{"routed_scale": 1.0, "balance_bias": true, "router_logit_norm": 1.5, "head_dim": 64, "norm": "rmsnorm", "qk_norm": false, "beta2": 0.98, "batch_tokens": 131072}
Below are experts of layer 4 (counted from 0) of a mixture-of-experts language model. Rows are named router (the router's row for the expert), gate (a neuron's input weights, with its number), up (a neuron's input weights, with its number), down (a neuron's output weights, with its number) and show model dimensions 0-63. Each number is 128 + 24 x the weight over its row's rms, rounded and kept within 0 to 255.
After each expert's rows: "mostly gets" lists some tokens that are sent to it at least half of the time. This comes from a sample of Wikipedia text that the model never trained on.

# expert 3
router [ 87 125 172  76 141 117  89 111 134 116 148 143 149 100 116 114 140 125 165 131 132 133 103 119 137 124 132 144 147 145 122  90 149 139 135 163 115 163  93 150 124  93 115 113 143 155 134 107 160 158  72  97 109 136  93 156 162 139 167 132 152 146 116 110]
gate7 [152 109 112 146 114 104 130 152 116  97 124 141 102 155 115 141  85 108 143 140 116 129 111 126 168 145 170 163 102 137 138 108 150 185 129 102 142 132  98  75 119 140  87  99 108 100 113  97 154 126 114 110 158 130 131 144 109 194 136 141 134 121 126 103]
up7 [129 153 156 150 124 152 148 200 162 135 110 126 103 112 157 111 124 147 112 107 114 112  98 146 117 109 120 122 132 108 110 115 164 161 116 113 150 132 150 148 132 155 145 131 124 103 170 142 105 123  85  93 106 142 150 120 135 150 144 153 121  78 139 127]
down7 [152 110 122 120 106 163 129 110 112 122 127 111 166 160 134 124  95 130 136 130  84 103 125 104  92  31 108  90 130  99 147 105 137 120 175 143 137 131 104 135 145 124 133 162 142  87 114 104 143 155 160 148 129 138 113 106  95  85 117 105 119 117 169 150]
gate8 [ 91 141 147 122 165 148  99 142 101 102 178 139 137 130 140 141 123 102 149 119 148  98 139 119 109 110 124 108 158 157 121 161 101 164  89 169 125 148  90 139 147 109 123 124 154 132 170 132 140 156  74 125 113  86 138 133 133 136 135 148 175 166 127 134]
up8 [124 123 132 120 128 145 121 123  91 133 130 162 143  98 132 146 134 144 113 132  99 112 161 122 148 150  82 105 126 171 122 171  92 121 110 159 155 148 157 154 119 164 107 120 108 173 131 166 135 159 132 142 127  93 142 127 136 152 121 137 152 150 155 124]
down8 [130 133 121 116  90 126 127 106 161 114 136 128 115 185 128 133  72 142 135 120 106  89 132 161 131 148 135 147 159 103 161 140 111  90 106 102 135 120 147 136  87 140 146 151 116 149 100 113 138  86 173 118 110 165 126 130 154 159 100 125 136  89  99 136]
gate9 [110 122 123 113 127 112 123 132 135 136  99 102 131 138 118 134  91 150 127 120  76 117 128 121 164 165 146 122 112 150 136  98 135 112  95 132  94 118 114 122 134 171  91  73  99  86 126  92 143  98 103 123 131  89 155 107 123 111 143 120 111 146 170 126]
up9 [128 159 152 118 155 146 137 109 146 117 109 121 140 115 107 137 118 134  89  95 148 137 108 137 139 197 129 128 123 122  85 103 101 127 163 166  96 149 131  77 158 111 115 140 119  88 149 133 140 122  88 164 119 106 149 124 117 115 136 107 112 153 149 109]
down9 [121 166 152 121 117 157  99 111 118 151 157 117  97 107 120 155 182 137 138 106 155 147 132 116 102 101 147 137 116 118  97  94 118 195 140 108  54 135 130 100 171 158 118 122 140 118 140 144 140 140 104 117 142 141 131 148 134 127  90 139 120 104  98 136]
gate10 [111 112 141 148 168 129 135  97 119 157 127 161 123 132 167 141  90  99 148 198 107 130 150 136 104 122 113 108 138 145  99 132 144 154 132 147 142 115  87  93  80 101 138 121 174 122 112 132 144 147  94 142  91 105 140 147 146 150 102 138 120 145 143 130]
up10 [171 146 133 140 119 114 157 162 129  79 139  97 124 102 106 123 116  95 106 100 103 124 132 131  73 120 149 110 148 101 149 124 162 117 103 122 125 154  93 129 145 152 112 150 123 125 147 148 141 110 123 111 116 107 166 127 121  90 134 129 164 153 111 147]
down10 [148 137 100 122 140 114 154 109 130 123 153 138 152 134 122 109 146 119 137 140 123 170 162 111 137 166 106 100 142 135  90  82 156  93 115 185 171 126 110 116  99 116 119 148 158 146 141 111 141 156 116 154 119  60 114 112 128 146 130 126 109 100 144 147]
gate11 [ 58 120 140 152  83  87 128 128 184 145 118 136 155 115 116 143 123 155 150 136 137  98  92 140 116 150 143 134 163 154 112 150 129  91 105  94 139 102 107 145 119 142  55 134 108 146 103  91 156 113 114 102 107 113 185 141 116 119 122 154 109 137 132 135]
up11 [159 145 130 147 111 126 157  76 103 123  67 112 107 150  83 119 105 124 145 117 106 128 142 117 169  96 139 119 130 106 110 132 134 156 154 106 130 103 139 125 120 120 164 130 163 144 120 136 172 163 146 145 115 150  88 117 137 146 153 104 153 156 105 157]
down11 [131 123 139  95 134 143  77 136 113  86 127 139 136 159 150 121 150  91 141 134 164 166 117 109 131 153  94 115 114 139 130 154  92 170 133 132  95 105 125 143 106 128 135 112 136 144 149 143 126 152 144 147 127 144 152  79  79 119 123 134 103 128 136 132]
mostly gets: "s", ")", "n", "r", "or", " ("

# expert 13
router [123 110 123 130 120 158 116 138 163  73 125 130  87 154 141 129 145 154 143 148 113 174 108 123 111 119 151 176 153 124 121 105 143 104 162 151  95 131 146 134 147  84  76 134 128 120 146  89  95 130 174 101 139 124 108 104 177 105 141 115 118 144 125  85]
gate1 [120 125 140 142 133 147 147 113 166 143 119 135 125 196 113 112 125 132 137 139 129 178 148 131 110 157 148 141 153 214 111  95 116 135 136 133 129 110  99  93 128 122 117 126 122 159  74 102 118 105 129 114 117 113 130 110 158 125 123  50 141  86 182 139]
up1 [139 108 128  90 168 120 132 148 131  71  95 121 101  90 140 144  69 161 126  91 110  87  85 101 169 131 109 116 121 137 159 139 132 113 132 125 143  66  99 184 151 133 130 114  98 141 127 109 161 122 147  72  97 177 148 118 131 136 114 131  93 131 141 135]
down1 [151 137 155 139 125 108 127  78  97 100 129 113 127 137 153  95  96 133  87 144 143 144 129 112 119 118 142 133 111 138 103  96 127 143 157 173 154 158 113 126 130 105 120 132 139 129  96 121 159 110 103 110 151 129 140 173 102 134 130 177 118 118 122  81]
gate2 [166 140 141 178 156 137 116 132 156 103 170 169 127 135 120 175 140 142  97 148 112 185 156 144 148 149 154 189 164 180  99  86  98 110 146 100 111 125 115 113 112 126  87 155 127 126 164 101 137 130 126 111 173 132 120 124 136 111 146  76 139 117 141  95]
up2 [163 139  89 157 140 112  89 148 118 130 180 136 147 118 128 132 153 102 131 145 116 142 131 159 137 116 156 106 157 124 111 113 143 148 120 145 125 138 102 141 137 120  82 132 128 142 159 118  94 132 112 139 172 139 135 122 120 160 120  88 144 108 133  99]
down2 [151 161 134  82 118 124 142 132 162 138 123 169 109 101 127 135 109 164 134 137  93 130 150 123 147 129  89 134 175 156 121 121 175 144 136  95 149  95 152 149 151 169 145 115 149 129 105 148 135 130 146  98 135 128 114  81 114 129 142 132 108 117 171 112]
gate3 [113 129 110 131 103 122 152 140 133 113 121 131 156 126  79 174 103 137 131 133  90 145  99 174  88 112 160 124 128 144 130 142 134 114 143 159 133 107 143  97 125 117 109 153 115  97 139 129 122 146 115 126 143 126 106 118 127  73  98 154 119 112  91 142]
up3 [134 106 128 164 135 193 103 119 119 133  70  95 117 134 128 151  75  77 117 139 160 142 164 147 120 167 112 108 149 134 131 133 134 162 147 107 181 122  97 129 115 108 148 178 170 126 144  88 145 128 126 138  87 121 142 164 147 129 113 145 131 114 111 109]
down3 [123  97 177 147 129 160 111 128 149  94 122 140 111 135  90 121 112  99 113 161 150 171 136 131 124 135 113 104 185 158  98 138 131 143 118  49 103 143 169 117 161  98 138 122 121  91 154 111 108 119 139 142 129 181 119 107 103  78 106 119 100 128 146 129]
gate4 [140 104 166 156 145 133 109 142 157 105 143 115 132 145 164 136  96 170 143 148  70 181 146 146  94 136 183 163 112 173 122 101 129 130 156 120 100 137 139 101 117 110  81 106 146 102 163  91 137 112 106 138 146 118 128 111 122 108 124 102  99 112 127  92]
up4 [115 137 117 103 163  87  90 157 134 114 112 108 112 144 141 124  87 132 145 115 103 171 102 116 126 143 136 212 186 136 146 133  98 109 123 117 118 146 127 136 113 100  66  74 160 151 137 139 156 109 113 128 122 130 134 142 119 126  99 118 135 135 110  89]
down4 [134 119 165 129 149 139 110 119 157 130 153 111 143 129 132 158 112 128  94 133 124 127 134 155 104 115 125 138 130 151 143 163 145 103 155 134 107 148 152 146 120 143 153  92 136 135 175 142 116 156 126 137 106 152 118 141 165 115 142 118 132 131 124 120]
gate5 [130 132 126 158 101 118 142 102 158  67 107 166 127 175 164 104 162 132 156 161  95 179 146 147 108 134 127 137 115 140 106 167 141 107 114 133  96 139 143 130 131 128 120 128  83 108 145  87 103 104  99 149 116 104 106 110 101  97 113 121 124  99 137 123]
up5 [128 127 161 196 125 136 105 162 146 116  92 102 128 104 122 133  97 104 119 169 146 143 134 121 112 113 147 127 158 114 106 134 125 148 184 121 132 159 160 150 125 152 102  92 106 139 158 133 132 128 106 135 126 103 176 110 129  87 129 140 110 162 102 122]
down5 [132 128 106 168  96 141 151 157 132 124 127 135 108 101 106 139 115  99 125 120 110 143 150 143 107 116 168  76 171 156 122 108 107 124 155 113 104 125 159 133 111 144 141 138 116 144 170 111 101 109 127 129 107 119 119 125 107 114 165  80 162 132 122 121]
mostly gets: " and", " but", "ian", " American", "tic", "tor"

# expert 10
router [164 165 137 106 120 151 107 123 116 112 132 135  93 114  94 153 121 114  82 131 174 129 142  99 124 150 120 150  92 102 153 118 131 136 145 121 137 163 154 135 122 165 146 130 109  95 106 139 120 159 175 135 130 159  97 147 158 168 110 143 173 120 126 133]
gate7 [ 82 104  92 161 138 137 130 118 165 111  94 155 159 125 165 119 119 126 150 147 115 115  95 111 137 120 137 116 113 124 135 101 126 122 135 148 152  87 127 135 159  97 130 142 134 125 120 161 132 147  97  99 102  91 110 127  88 105 136 121 142 150 127 138]
up7 [116 116 155 133 104 123 153  97 101 132 150  72 172 133 139 131 119 122 119 117 132 137 145 191 127 154 165 141 152 161 101 151 154 156 114 150 159 142 162 107 127 128 142 131 152 184 140 102 130 102  98 139 135 127 131 134 165 110 143  78 157 101 160 104]
down7 [111 146 149  82 106 135 197  94 124  99 144 128 150 124 139 125  92 148 146 122 116 119  93 115 140 122 100 171 136 103 126 104 134 169 110 159 147 132 141 131 135 159 167  86 119 144 136 109 107 119 155 138  99 102 154 112 128  89 150  73 158 118 141 109]
gate8 [109  97 137 127 140 102 135 151 104 146  76 117 168 100 133 175 145 124 156 157 122 121 111 145 157 108  94  89  91 148 115 156 153 144 112 117 163  75  99 138 148 123 111 171 106 123 102 125  90 134  99 173 143 138  73 135 143 142 145  71  95 143 142 108]
up8 [146 142 144 114 119 142  80 107 121 174 144 180 121  87 150 109 136 133 149 102 124 117 117  71 111 163 153 106 107 112 163 152  77 136 139 140 130 127 156  95 112 159 111 158 144 134 167 122 148  90 139 161  84 151 120 112  89 144 129 100  89 158 125 132]
down8 [117 107 146 140 117 119 125 145 119 109 118 144 137 155 144 162 129 120 118 109 115 128 152 119 130  89 145 122  98 110 148 111 184 151  88 142 113  93  92 161 127 103 147 129 113 136 150 100  99 111 101 129 150 114  85 133 130 121 121 127 151 172 135 140]
gate9 [118  75 133 141 110 113 131 128 166 113 140  79 145 129 142 166 106 134 116  95  87 151 128 149 139 108 151 148 129 137  97 120 161 149 145  70 109 145  82 105 128 113  81 124 132 118 100 117 115 123 117 148 106 123 114 129 166 112 146 119 115 127 131 122]
up9 [134 187 130 122 120 126 197 140 144 159 127 173 119 122 138  92 126 120 159 140 146 117 151  94 101 103 163 118 146 134 157 110 133 133 127 102 145  86 116 112 169 103 130 168 131 133 112 140 110 166 133 121 100 144 114 159 111 143 163 131 105 150 132 105]
down9 [139 122  98 107 138 109 184 134 117 137  97 158 144 101 149 107 182 120 173  81 144 112 101 123 142  54 175  80 109 136 121  94 119 153 127 147 133 101 172 137 152 150 108 104 126 121 107 130 116 147 128 112 140 107 114 133 115 105 127 136 108 116 147 169]
gate10 [ 81 129 137 118 142 106 151 180 132 102 140 123 153 125 143 149 129 127 135 111 115 131  46 156 104  77 124 153 145 138 107 111 132 115  84  85 111 108 124 115 112  89 106  92 108 134 134 119 171 106 113 140 155 139 129 162 112  96 157 154 134 119 103 115]
up10 [184 104 140 144 137 116 127  97 113 129 148 146 169 121 153 107 107 125 121 131  93 111 137 120 142 138 163 133 114 119 139 122 180  99 100 133 134 173 128 106 139 147 154 123 154 138 130 119 100 174 140  89 136 124 173 135 163 107  69  96 175 129 131 122]
down10 [139 103 128 142  98  98 101  98  87 124 150  97 173 127 126 127 136  81 109 127 140 123 123  50 133 166 136 141 136 102 169 117 149 137 137 140 160 150 160 147 134 120 154 103 148 160 158 104 107 130 101  73 144  91 146 120 106 155 117 121 152 110 139 114]
gate11 [145  71 112 149 139 100  74 160 141 113 141 103 165 133 169 156 108 130 136 153  63 132 117 109 110 152 128 136 130 138  91 127 123  79 129 105 123 126  75 119 163 131 126 143 141 141 118 117 101 119  70 156 125 135 151 111 126 143 124 100 136  99 100 127]
up11 [107 187 110 149  95 148 159 117 145  99  89 122 128 107 125 128 160 133 153 108 164  82 153 127 148  99  97 127 112  91 154 187  62 121 107 127 116 129 109 118 150  93 152 145 141 120 116 149 163 174  94 138 106 135 111 184 109 143 132 128 125 165 116 116]
down11 [ 73 156 127 121  78 146 153 124 139 177 110 145 115 128 105 126 122 102 139 118 130  90 110 180 145 116  82 141 119 119 155 145 117 122 106 166 108 157 112 104 174 133 143 143 137 100 133 165 138 131 138  95 145 137 120 137 102 140 177 111 108 170 150 119]
mostly gets: " tax", "ces", " districts", " stations", "idae", " conditions"

# expert 5
router [146 138 119 115 122 149 132  99 139 102  84 107 130  98 125  86 135 146 134 116 142 114 147 130 129 126 139  76 132 123 127 142  76 115 120 133 105 156 121 111 121 128 163  98 147 139 122 105  90  85  95  75 109 136 144  96 117 134 163 141 151 161 124  94]
gate7 [124 144 128 180 119 102 126 129 145 114 114  86 164 139 119 115 130 124 183  94  88  80 120 133  93  86 149 147 152 165 101 133 156  98 137 124 118  98 131 122 168 140  90 133 132 126 164 126 107 131 134 137 110 108 109 146  75 144 109 158  92 160  84 147]
up7 [125 112  81 112 115 131 133 117  91 118 170  91 139 133 159 149 121 167 140 148 135 119 101 152 163 127 143 118 165 129 123  85 139 114 138  97 143 134 131 149  85 137  96 178 118 113 115 114 189 106 112  85 179 151 149 125 139  94 107  89 126 142 112 123]
down7 [139 104 127 185 141  93 137  99 112 131 112 112 118  90 126 107  96 132 149  87 119 129 141 135 130  77 162 107 184 119 140 100 146  79  89 125  99 110 144 118 110 129 112 134 160 151 147 116 141 166  94 103 147 125 108 115 151 103 124 139  87 102  94 111]
gate8 [156 119  88 138  88 126 140 125 151 147 108 142 113 143 109 124 104 149 145 155  60 181 140 154 131 136 147 171 140 137 126 150 127 133 131 134 103 136 105 151 104 136 124 131 158  91  81 131 123  74 130 124 125  98 157 113 105  60 121  92 133 137 150 126]
up8 [115 146 114 156 141 115 152  93 127 122 122 140 156  87  97 172 135 109 156 113 129 107 185 133 117 122 165 123 150 132 126 138 180 175 139 140 103  95 105 112 109 119 122 159 125 123 114 112 162 146  94 125 137 119 121 136 155 138  93 142 122 136 111 133]
down8 [ 95 128 137 157 137  99 189 120 128  76 118 126 141 147 111 131 113 146 124 122 137 101 167 120 135  93  91 154 108  86 150  77 146 123 139 135 147 160 136 132 127 123 136 106 109 130 115 130 133  94 125 150 118 144 140 102  95 160 101 100 131 140 191 141]
gate9 [103 135 104 110  91 127 158 123 151  67 120 161 135 158 114 134 125 136 129 150 122 173 111  98 173  90 157 150 131 160 133 120 136 153 162 112 112  94 117 123 128 127 131 134 133 128 112  99 152 137 101  83 156 118 140 101 112 154 151 115 142 168 110 119]
up9 [164 113 119 135 145 124 101 172 140 135 135 137 120  73 120 140 140 120 104 117 127 140 151  98 142 141 193 156  88 121  96 119  97 144 107 156  77 148 141 122  81 104  76 139 132 141 123 120 129 150  94 110 112 149 152 140 116 115  95 143 118 140 125 105]
down9 [123 128 159 133 105 118 163 114 111 128 122  92 132 114 114 148 142 144 118 164 159 132 126 107 100 115 132 149 139 118 122  68 143 134 132 122 127  89 129 120 161 106  85 107 125 117 183 122 175 159 136 151 123 125 158 142 182 112 131 137 140 114 133 118]
gate10 [133 109  98 147 120 125 132 120 165 142 107 132 128 162 112 190 128 132 115 141 135 102 131 145 161 123 117 139 180 128 112 134 163 117  83 141 149 122  97  87 128 110 129 129 151 135 118 118 184 124 122 147 137 106 147 101 108  93 185 142 140 123 120 131]
up10 [124 115  86 178  97 103 153  95 115 144 120 100 132 158 110 128 161 139 120 134 203 121 131 114 165 129 145  90 148 124 107 145 135 122 107 116 129 144  83 134 141 113 137 159 159 124 126 115 125 115  92 136 106 121 159 153 124 134 160 117 123 134 149 117]
down10 [107 103 116 141 119 198 103 131 121 123 149  89 118 181 127 171 139 128  70 121 130 139 145 127 169  89 152 135 130 110 127 139 158 103 156 139 126 120 102 141 130 118 144  96 130  96 140 125  94 138 138 100 134 139  94 110 114  86 109  92 120 136 142 112]
gate11 [133 151 118 153 109 117 151 138 122 136  99 157 162 160 126 123 108 116 122 123 128  87 151 139 156 162 127 114 139 132  96 175 161  85 147 180 135 110 106 136 136 119 162 133 157 140  99 117 107 133 137  67 118 126 161  97 118 131 171 101 114 116 161 140]
up11 [156 123 112 148 139  84 105 146  97 156 107 107 119 132 151 114 114 109 114 131 126 113 157 123 161 152  78 138 110 134 144 124  86 110 110 137 180 149 116 169 145  99 163 142 136 136 169 146 103 127 160 111 134 108 136 121 133 132 147 130 143 175 126 137]
down11 [152 106 126  86 109 129 120 139 108 108 141 165 108 132 163 172 142 143 124 103  95 136 117 130 100 132 124 149 124 111 100 117 108 175 116 125 118 145 152 117 104 116 120 135  50 169 141 146 136 169 135 117  85 125 164 101 159 131 118 132 166 120 135 130]
mostly gets: "go", "op", "pt", "ct", "mp", "za"

# expert 9
router [ 94 118 102 102  68 102 141  99 143  94 140 111 152 143 160 118 129 159 120 127 109 101 135 121 128 148  96 112 130 117 143 154 172 106  93 109 147 137 136 118 183 153 147 126 133 158  90 163  68 153  93 129 144 123 138 147 109 114 162 101 104 163 129 157]
gate1 [124 136 112 125 131 101 137  97 121 131 184 144 179 156 149 100 148 162 137 127 128 141 104 121 179 139 172 111 149 143  76 148 107  98 134 111 111  96 105 115 127 118  96  86 137 119 150 152 143 153  99 134 128 128 152 139  99 131 133  79 103 117 139 137]
up1 [113 156 110 123 130  88 131 141 100 122 138 149 117 133 133 127 164 125 139 140 122 120 181 117 137 124 147 140 138 132 136 152 123 114 141 118 150 108 117  84 130 128 128 117 115 150 139 126 108 120 143 109 126 119 100 157 118 132 142  98  79 144 136 174]
down1 [117 109 141 142 132 114 161 125 104 155 120 129 109 122 146 134  54 138  96 105 125 127 114 107 109 129  80 124 113 108 165 100 112 150  88 144 111 147 120 150 151 109 160 133 134 115 118 115 135 122 108 137 101 128 125 116 139 135 100 137 164 145  94 159]
gate2 [103 153  72 161 108 141 134 149  84 123 148 115 147 131  89 151 147 169 107 148  89 123 130 110 105  86 161 131 175 132  76 138 123  95  84 150 149  98 109 176 138 104 122 104 118 161 143 113 131  94 112 118 125 102 132 131 105 108 156 111 147 134 101 128]
up2 [118 141 106 111 151 163 183 160 154 124 157  99 133 167 113 124 121 128 122 123 128  70 154 113 121  79 127  99 112 113 112 117 122 166 113  88 131 113 100 124 150 117 152 184  98 115 117 101 105 137 102 158 140 103 112 109 126 132 128 140 130 136 113 136]
down2 [ 83 149 148 100 145 175 120 103 127 114 161 134 149 172 146 115 161 118 145 138  92 124  90 118 126 175 151 163 155 130 130 169 140 137 170 125 155 108 140 128 131 109 134 114 118 149 110  84 123 147 112 137  99 119  96 119 116 124 127 126 126 149 153 159]
gate3 [130 110 132 134 118 120 136 169 101 116 175  87 120 142 135 146 111 141 114 137  66  94  99 117  64 127 140 107 126 143 105  86 173 124 125 105  89 119 116 125  88 141 122  96 104 171 131 108 139 103 108 164  86 115 125  92 141  98 181 154 146 129 117 128]
up3 [117 143 139 149 119 165 173 104 151 134 126 122 125  60 116  83 150 132 156 128 101 114 139 105 124 136 118 147 130 104 111 134  99 108 128 140 157 105 143 124 152 115 143 133 131  89 157 103 134 167 114 112 105 124 121 110 117 118 141 115 133 114 150  92]
down3 [112 132 119 102 102 127 141  92 108 157 135 170 155 112 144 103  95 117 136 151 157 117 106 155 155 154 118 127 122  99 134 135 140 148 120 157 101 151  93  96 169 135 115 113 122  98 103 170 149 150 150  95 143 141  99 166 150 175 153 149 113 135  90 130]
gate4 [ 96 101 115 126 108 130 157 154 131 119 150  55 124 133 142 166 141 106 122 122 128 103 129 137 128 103 146 117 133 117 124 143 143 166 108 110 132 121 116 144 182 110  95 133  51 130 118 141  89 125  92 156 146 126 139 128 133  90 167 137 154 119  86 115]
up4 [150 136 128 104 122 139 110 136 117 145 132 160 178  72 183 107 146 129 152 136 147 142 107  78 139 112 142 130 115 107 122 108 127 146 152 148 142 161 141 126 115 135 151 126 150 115 161 133 148 135 118 153 122 138 195 113 128 116  65 122 117 137 111 150]
down4 [113 133 177 166 125 150 124 177 157 100 135 107 116 159 112 175 147 117 101 133  94 138 134 143 151  95 139 106 163 133 149 158 111 117 103  96 114  96 110 140 178 118 125 149 103 160 110 154 121 157 135 173 124 123  60 113  94 104 138 113 131 128 107 105]
gate5 [ 85 105  82 129  94 100 157 155 150 141  87 100 138 113 129 164 122 147 126 140 121  81 131 146 168 131  93  96 148 152 126 151 124 136 105 112 164  78 100 114 144 137 112 121 105 139 141  87  84 116  87 153 138 104 146 122 109 101 167 119 132 140 145 121]
up5 [100 113 136 164 100  97 134 160 153 132 107  98 133 157 118 155 137 133 138 105 118 106 132 128 116 172 134  91 125 148 166 164 131 147 113 121 153 136 106 123 152 131  96  57 106 130  94 117 102 122 133 132 137 122  97 137  97 124 130 136 127 163 135 117]
down5 [155 149 145 106 107 125  82 118 132 135 135 159 141 107 148 124 122 100 106 169 140 150 135 119 128 130 114 138 145 124 102 142 129 162 182 145 129 145 133  81 119 118 122 150 138 162 141 134 160 128 140  98  99 130 102  99 149  91  96 135 143 109 121 113]
mostly gets: " his", " her", " New", " she", " di", " he"

# expert 11
router [ 96 159 127 130 120 120 122 149 120  95  93 116 143 112  82 157  69  89 149 135 150 167 102 136 111 152 111 159 131 152 111 141 175 128 148 153 168 133 110 136  77 135 106 140 146  95 148 105 116 154 164 115 149 126 133 113 117 140  77 150 155 153 107 157]
gate7 [103 104 124 143  98  87 156 130  63 148 142 124 136 126 124 128 131 128 141 166 115 105  97 143  90  89 131 110 159 118 135 156 121  81 158 146  97  72 117 124 127 124  93 126 151 130 156  83 146  93 144 118 124 116 129 110  84 124 159 136 140 118 125 117]
up7 [ 96 142 127 121 177 130 128 140 155  81 157 114 112  65 138 139 147 162 139  77 148 123 109  93 169 123 148  88 111 136  98 145 128 172 101  89 144 139 140 132 128 122 120 126  86 114  73 109 108 115 116 148 124 107 127 182 141 118 132 144 109 120 139 145]
down7 [106 139 143 138 116 122 131 100 134 118 137 131 139 123 108 135 139 131 130 114 157  82 142 111 106  76 151 112 140 177 107 143 131 157 105 106 142 116 108 145 139 111 115 148  97 112 139  91  93  72 139 139 147 141 121 146 124 121 125 117 146 125 100 125]
gate8 [ 91 129 145 142 123  97 123 116 156 120 127 101 122 132 120 155 113 102 165 127 131 131 114 153 151 102 124 166 130 133 122 143 145 173 114 118 158 136  86 119 154 100  73 124 108 150 111  94 113 133 120 160 124 112  95 113 112  93 126 140  89 130  81  98]
up8 [139 130 142  81 131  87 110 117 106  84 119  94 114 179 121 160 117 108 123 115 122 184 134 174 147 103 132 115 124 173 138 121 102  93 105 159 140 136 148 100  99 130 143 119  96 103  92 126 148 138 127 114 137 117 140 162 147 128  85 161 139 123  97 115]
down8 [113 110 132  80 115 147 141 144 102 123  99 134 117 117  85  82  96 120 147 160 111 123 168  95 152 107 130 156 127 134 109 152 125 109 122 102 174 123 150 131 120  91  96 121 126 161 141 125 123 156  97 131 147 124 143 146 123  91  37 150 144 105 108 115]
gate9 [101 114 103 117 143 136 134 163 115 156 115 137 147 113 114 142  90 119 133 144  99 142 113 137 137 133 116 156 113 163 124 178 165 135 136 134 121  77 110 111 130 106  91 149 151 148 107 103 209 109  95 122 118 112 140  97  94 116  90  69 127 128 140 128]
up9 [149 119 122 136 137 141 158 154 119 131 132 132 126 112 129 149  89  70 114  98  98 167 109 112 101 140 115 161 104 145 106 128 141 146 153 152 171 130 143 157 109 121  93  88 150 113 165 141 169 140 130 151 151 122 164 114 157 121  93 113 126 121 122 155]
down9 [128 153 137 156 128 152 125 136 138 124 151 112 104 153 172 139 113 141 128 120 132 136 123 106 118 179 120  98 146  95 117 130  97 102 135  94 126 170 156 109 116 118 188 127 118 123 113 145  53 129 133 136 125 123 116 122 143  99 153 165 155 114  89 146]
gate10 [103 113 120 164 135 146 119 157 125 114 124  70 154 170 128 137 114 106  96 123 110 152  96 150 119 125 148 130 164 160  73 110 139 152 110 152 118 163 120 137 142 123 133  98 104 147 115 129 143  93  99 157  85 134  58 108  99 144 112 124 123 141 154  77]
up10 [171 106 139 139 115 109 121 116 116 138 142 149 104 148 108 142  95 112 104 110 124 167 103 157 112 110 123 107 126 112 154 100 115 132 139 113 107 142 120 139 162 134  97  99 105 144 112 119 116 113 117 135 188 109 119 154 122 121 111 120 149 184 131 115]
down10 [135  99 121 110 129  89 135  82 152 147 133 150 112  76 132 111 115 174 134 144 154 146 143 133  98  97  95 118 109 114 149 118 125 126 130  92 116 110 160  91 112 148 112 131 120 117 138 160 102  88 128 134 164 145 101 133 130 141 114  97 115 100  93 119]
gate11 [121 105 166 140 150 129 160 154  74 160 168 115 138 144 131 127 103 126  84 117 132 155 144 114 128 118 135 150 111 112 136 146 120 112 119 143 153  94 126 130 131 104  57 119 109 121 166 126 159  68 142 126 146 117 153 158 103 132 121 164 116 131 104 139]
up11 [ 94 115 151 195 130 142 121  90 185 137 124 132 141 121 143 128 150 149 121 131 123 136 115 155 139  90 180 106 147 121 109 156 116 116  98 128 138 119 128 114 138 125 123 167 125 120 136 115 145 128 105  85 128 164 136 157 161 106 127 103 186 126  97  88]
down11 [ 99  92 130 135 153 122 142 116  61 168 102 115 104 132 109 134 115 138 100  73 131 130 133 121  90 160 150 123 174 128 119 113 144 163 139 109 140 137 126 147 104 121 146 175 150 158  87 103 102 122 149 123 144 128 123 113 159 107 114 131 132 122  98 123]
mostly gets: " to", " the", " from", "The", " of", " its"